From a checkpoint of a small mixture-of-experts model trained on Wikipedia.
Size: width 768, 245M parameters.
Experts: 336 GELU neurons an expert, 2 picks a token, a softmax router, a shared expert of 896 neurons.
Training: 1166M tokens, 8896 steps.
Below are experts of layer 3 (counted from 0) of a mixture-of-experts language model. Rows are named router (the router's row for the expert), up (a neuron's input weights, with its number) and show model dimensions 384-479. Each number is 128 + 24 x the weight over its row's rms, rounded and kept within 0 to 255. Numbers have three digits each.
After each expert's rows: a language model's description of what the expert responds to. This comes from a sample of Wikipedia text that the model never trained on.

# expert 0
router:124136138149100132133152107129114136123097154142110108091121141133126123166159115123179151176123130175169102109084096109174124146155127121140104117134105106200120114093129133125112143149091126162157141115102108144097153123161137105141124153143133129131110132140198172180130107162056151162
up0:147120165126111133147083149136147092121142190145114086125147129156135116153126150140137153125159118130098101122159125160102129151120103150128148129095131129218082139109088123154084100065106113136103109132112083097160149101121120073138129162144130146096116135149158146104093118145095156137
What it handles: Sports results, awards

# expert 11
router:096117093164158097128105112127139110130100109152125077121102178137140156168147118114133141144102147177103132106129133159116084091162109141127113124150146102165165098118169134134112159120139090143129133140109118136102116072132125123104134130126133145113107100095186160107129097146114125163
up3:167135114132101103111123087087088108121114124156138140115055123083122112120114127130117183150123154150113158138134100160113154084141134144154109136101080128132048074132156135161112129103139123156142121109126135147104147148093110108095116108164119124126117135140097095121152137150122121145
What it handles: Table cells, name initials

# expert 8
router:125120095109126121123134157142151164102106108150088124152091142126108161135135135107151136148103141137125109108119086133123130157114120098180122122175090112173150136130150139109127143112111120128131129127112136119096087110128118102131109129161132123081162157114115127137152142148127142143
up3:146133119078111109156119142124115154118108164128103127141127105115112145118111118135070115112105127115117119121125121112160071104190120123107100169160150111110141145139156125120123160165114146151134103147119132129101126115155157109113144119153128191148122110099186131173132124128172088117
What it handles: Commas and number digits

# expert 26
router:062124113122112110151148132106103151120079107139110128124097125136096158149130102127099123147164134105124144122089142142156140172161074107142094139156068109147142104088141122135106091129082118145135098114139106122093090132099145108116084125139171136091105135163122144078163122136124123166
up3:112130091131093133127170170096107140085082124126142138107101170109115121114125112130150143176099139092092132100110086125121125189138135158126160114111150138150139127096091139143167131121070155125150113127117140104120169139164073132129105091126126173113114125172148142154139147140100128132
What it handles: Conjunctions and century digits

# expert 14
router:121210134092083126116145097126143149127125145153133083162125124153093157122119125137138133169128106173132119113130142138144105164094095108120109106153130092147114133148147140120151130121093080121146142167133099130104155079127132102146105171162124095121139145127089119176104123150126118126
up0:120141119121130146110134118157127106179163151124100117147132151158100124140114118142109150127124104148133140153079154152125117144127140069141128103153117130119071138145087098140104115142157104186105142117143065148117105117170151135143116155106143153136155179167125106116145118127148106121
What it handles: As, possessives, heritage adjectives

# expert 5
router:117098095111106098170125169113117119109158129148142130111099181126152136146145169152138159159131120116140099096132146131159124134106112152118117115123118135144132148115129151126135113112105140109151127102145111151096138127093144133114095138145121141106150130125159110142119120162135181151
up3:144159121120122083160132127111166149131125094125126097119149144119133120153117098138125102158203088132128145113135103135108106095110131113111083069185159101122156128151101115110181143104105138125135090085107121138148090114134141164129151132164130143164126126072143112093143117154142099162
What it handles: Digits and name endings

# expert 18
router:112142099136102165106100125128089107092112123171114138101099104117095150152154140131145194140129137115139128091103186141122158115130156136135155150178117084131136123132171161141106162122103108149145145127130108146091156151091091135168132180138154116149112062134113115140135128136121137207
up3:127146071128109063083105136111144139154133146164124168107127189098131111119166137139144137151097138143116143170103104094174116133153127127119062131106114077146163132109083145142144113112096070172128156131143147141108132130120103151116126153184128092146114202110148155076124128166118087141
What it handles: Mid-sentence content words

# expert 20
router:102107094096094132137151147105145159092156146157107105128130163108113121133128151138123127176089145150119127111107124122141126131088159090167089133124127129146104130106137104144167174132146114132114132123168090137096114122132144100123119144127107147117146145116109127097158110142156144142
up0:104134162173137128116135122157120116152139144164087137079092108144114119129138092124116110145115163145172115161140126101121159146130132122127132139125110168132075117153129105114148108112132155127149146163102138074133144117098124119095121128150050111093123073182146111149119153137136144084
What it handles: By, from, with prepositions

# expert 21
router:097124081109144097145093126104102150122085146138108111113101140151152133150126141111121141143097165138099098087095115180154154133133145141133140117097113116152163082132130154187098147146123137134154134142130128150137141109105107143142094128112120148102136145138128141141142114082152133139
up0:105132073118115147167091108114115102117138113149162128167163185137101131154139133144126092111080093169130085121090141146152113150155163112145127081166093088127150095121143116163115134144132117109128114102132123171112085122158158099126096163161146152164151175089123121134136131128157115127
What it handles: Month names, semicolons

# expert 15
router:109154123111110086158117135126137129105092125164143096130115190134129126161185139130085111157126154157140182123098133120167130159097113089147114136109102109150130119138132171173121144154136075165135124098136114131100114118105098139103113117136181157090131102139151099124133183147101145106
up3:118112161121079115122103149131173105164104175158113122156066164107150109102124129173147109160098111138159163113134087118104146124142130127114126115089102107140170120132135141109136157150150110162118127167155107125132084110132082101140141160182048111136119093183124124163112132109096110138
What it handles: List dashes, infobox fields

# expert 16
router:092138141129121122149100122109141121084101170173143134167082115135143146127128124145121123152114130130101145142073158094167146162124114119142105123118138136180119107107106157123121133090129123158112096177108121146103146106096153101136128180125154141152121143116113143114124120172086120187
up3:111120155117122109136146117153127175162099083113132134088116160167121132141102122153093101110100094124128118107119125135157188118114098149117097093091103123121130172135129122108096148138113124158115114136128163131112127119130124121125143157118118108103102156200107109146156099099142111135
What it handles: Function words, historical text

# expert 2
router:148117134155141167123102130128112106095103158135144083168120154136132135154132138077121135187119128110113129132133130124108136142152095085123119139148115078133169117150170132127105131146078112110115137151146149135116159113089125144096104115133160115130125124118139101145141144112139126158
up0:098134100082108100176124121131152071099141103134089135165129117149140153177146173178110157131110135128110097123104090132148121111126123112151141103166105126106157107102148139087148172117091132140149158150149151156126108121137140114099138121144129122101107120137134124114126117151141162115
What it handles: Infobox field colons

# expert 19
router:100148124138122099145118160136134084082127102118173106108118145171107150149080112107135145136123155148140132072093076144130156125124131124140124108154131123150139126107137172161151137119105093134150122116075117115078095131138103141121115181165143139130186105110110115161144117111104115150
up0:119122160128104152126144086133100142164090122141123140113080158144138132126125143130155079114138067114181119115164119137106124095093185117110108153156106139130166157147145138209131100098144116158123145111117144151106095127127131155127161143120153103124095088117164153150118142152105093108
What it handles: Prepositions and row ends

# expert 30
router:100167104113098157115138128121132135152149142135094093140089144156098126142169110104158134172102134112126098115140112128115127135130114142161087104117109090125176125123188127136135131121103091159136123145118152115069155138140141110116114121148146147174155140145162113142077105164138147144
up0:098137122122127098125105130150129101138104129154107130136104146104096132138130110083123133161103154195127163101088117121175104120123138158134139135111099094138108094123129153130129128138149144132125120139088135077130122121114140126119140125150141130117112143117139133116151142101146152116
What it handles: Opening parentheses, at

# expert 25
router:121152084143159115147129169063126130148128112156132095137072118156112140163112129104127158122095138125127137103119123136138143139150114122139090114137062098135150097131098143156113168171134113120116102108114091118080110114127132143157115121135159107152125139142135121146161127153138110130
up3:159139089073128151118141120127138130137131136103127111109135156177105184106181103122126087153142134096079125134147152103113085146099099146129111138124131128122126102134076122182093137127133178148153129114114119115162132123088148110150160125142146088139129173132137135162159131097133122160
What it handles: Spaces before numbers

# expert 13
router:132103097101174143140129161144161125151105127136141115124092154142126107155147111148148107124098138118102139126137114137128129168131124117094122141139104052143114112107199147108184129126106098115132099158186118150116122105165137119131120134146121144098113149102146069171090162124120114159
up0:118108123110112138124141186123135153109106131185129114124100120130138109139104087136174150137092146102150108145124125163141124179136152141114133120087152098151106119104144105133160123134160109121141166120103123101144114131132162105111124208122134132165129128129129120123154119165135102170
What it handles: Word-initial fragments

# expert 22
router:096106122163145137108143145127119126120130146140097119117091119148091151145134101138131155123121159127119135081114105136137153134129110059132110148122142106144162133156147102118086117135126107154090133101122116160105104115156157098142097218128172139112171116143171135122097118136121150114
up3:140169117111113171117096120143094099125142140129143108151097127145119178141128127121134132150147103120128133090148151195149161140126155158088150093128143105138139130117109121087109131175130144113144171125092089104146130132102129109138097105123109141114150146122124134110104116102141095103
What it handles: Past participles and actions

# expert 28
router:082133143112107094121096158127146152124115150126113123111150152130095134096100079127132156178128161111121136097123119130174094119111101093132081097159107071152180101113151131068097118106091116137122107111151105148114114095115166135140083116148115111120113127101143135130134181084109139142
up3:141151159087082116152133139075120105087118154116092119124127110150111161144108107110140146147095128140116155107113131109119151101174124110129103128141118150133149133107118122115109160127124130120145147119185120122108090115152133107151106117135133128121097114131156125129191128126112129137
What it handles: Sports and TV headers

# expert 10
router:097121131101147099169136145138128119104129163109108092137109169140136146159079120098168126121126122115159116102100106116070086134097140112177110108123085109170134122099146118125109134134127103128161136102157141084100086106156129110146091134150192085108141118186140133157139129140130139117
up3:148173132160095114097167158152111150145137133152121124035128164136124156105142141128105127122167120119085155112139120120127105175121131118130051120138125091096126151149113151176153093108114119114158122169123150126106056154140142121084135131139069103170148138121109134153123114106133139133
What it handles: Auxiliaries and adverbs

# expert 27
router:102103114095112148126134173121139095124139152182095129129099124165108179158111142175124133158117128110140123085112130143094128104148142102154123047101137141157120139119093183140083127124128119120107130126106092175106131107100145107080147117148166119127116133155143102130113146111114130115
up0:129171163169136123112175102125123121093112135159149154151127154069123129145133124152117141138152080118125137128108125141117137150157136141120133110156105132116096094133131127135174123102113101143134098113148098120117156073188149172099145154165095179106159110133111118114121150111104145159
What it handles: Personal names

# expert 17
router:091081105132136120120140149097116121153153130110141095109099112170116111197109122142130126172119146168103148090073108131133109130149140146148151134153100085163116120121196141148117181160102123092134095117094096123110157146105127125118092157157149100146108141135154127132119119152123126131
up0:136122097168143119130063150085141117107138111138156132113144134141129171122128107125139152104110088105149144116121099139108127127149155147100134117159133116175149114121133111139148097141110126106160125103119136091128126156081161145147149171099163126120122153138113122139103147164097112141
What it handles: Of, on and is

# expert 12
router:108127121128084100078142180149131134084125135113135132114149159144124164178168141117143169135097152106108129117135134119122116139135122080108112129123110122156127112145155172118139098165136104144183108142168154196125129141111139125161170130083135137086154143179138174145102131135134126166
up3:103113130114118154083179120137079146118141102128129135152114169152126142117144116146148167125171110136115128119114124086123114146088085131090124089119119108125103156136168160160111147148099089109140100102124132159134145113131108163131205152124126146081133109151124172139140079150118188165
What it handles: Election table cells

# expert 29
router:098135111115112097158103108113145118151126138125135114100104111150102156125095143091156162205138124146101159107132091118132133175126124143143146040158148116133110133085108142150102144118106131126160127121129139139112107179138142115108126159139146167146146153145131130107156115188101132144
up0:106169156152118212156137121111124126140119164132132171141139183100142134154084173126149177159134159152134129089113132135129183083097132131118095095091118132099123132133105116122174119095120147124141139147124120138116102156090149162104107150123150131106140111129130168119091155144152151126
What it handles: Place, sport, group nouns

# expert 7
router:143134120125136160111143175148143156149100131146128127140117145127084153124116096085137142180148167154091135139070135125166138129102158134143147171145136091151183118138149154128132160115126126142130105143110098118088143131085121097120118134171171113106152110092169126076119135158159118119
up0:109117130148102113135165114144167074131118124110119134105097139107131146140126123157164137151133130119098157118171114111141113119123137118145118153121112120176146106126140130083095137119140094159114129159097130139114152122158133084157112138135116105103124098149121170152133114112112118137
What it handles: Table pipes, preposition in

# expert 31
router:086099121154098139078147116137175113116113159138117136113103143155134174140122113102110152170097142169121155111145100116155148128165106114151170094126128112149140088135152153111135118117102118126148079107126083105151146113099119118126124175156127154114163158160155116121125128152128133166
up3:106060127120110136082147119102105147095117122129146159157138097127119081127114137157187133114124120111123120110129123117136163146126147136099121111177148142124166172085114155099133114121065079122126156132157129093109161141144119133138174091182119112133122117172155112130115089149082143128
What it handles: Determiners and country names

# expert 3
router:114099096139135133125104125137094127092087123146138115102101116123119147145146116143110128127122167156142127081098150121121146116132127084146128075153122131142092149120135131106148100149104113178141116165145105141050088134164106131120111130149146136128131107136125128124121140119152187157
up0:089124155184060066140145128130153153147089152159155150134075144141170109126154116153119149131101180175104140122104147168119131130102110116117136152165111110106128142124142123130097142129150123121135120130104084117104147145132113102101160125133111128113130118148130123141132121132177116124
What it handles: Periods and initials

# expert 6
router:105132094116135130119169152143086162131173128149080117125122119122126137157123128116125161139129125100126101125156128159133169165144131129157135115175118122161100116133106124116127150133117109171115133116153126120122120134145102101116110082136137121107158142156163163119131101109152124137
up0:105151152131113100091154162112160145101139149091171099127124116129168136124128130116128127148106102130122123110125159104112089115097109115137140126085191148108160075099156129097137186167158111152154104130115105169125139107114093136133130132107093104099124151172129129169133106086157117117
What it handles: Nouns after determiners

# expert 4
router:120140098104082095108145096134161168142132157127105174141105144138141134144098157147137145179133111143153090139079099140103084174144054134180116128154130090169105115163115145136100148126113141115160112135116131144113118155108147116109135159153179134109122174156154107156158118130154090137
up0:121140179073118109112129114154161099143120145141139136090120139172065185149108121163126108147178111157115096116118158131187143182143116101092134131103119094146106148117108152101155136125141145167175121091111159109130144115125143120120150153118129154172152139110151101158090150109106114168
What it handles: Opening quotes, brackets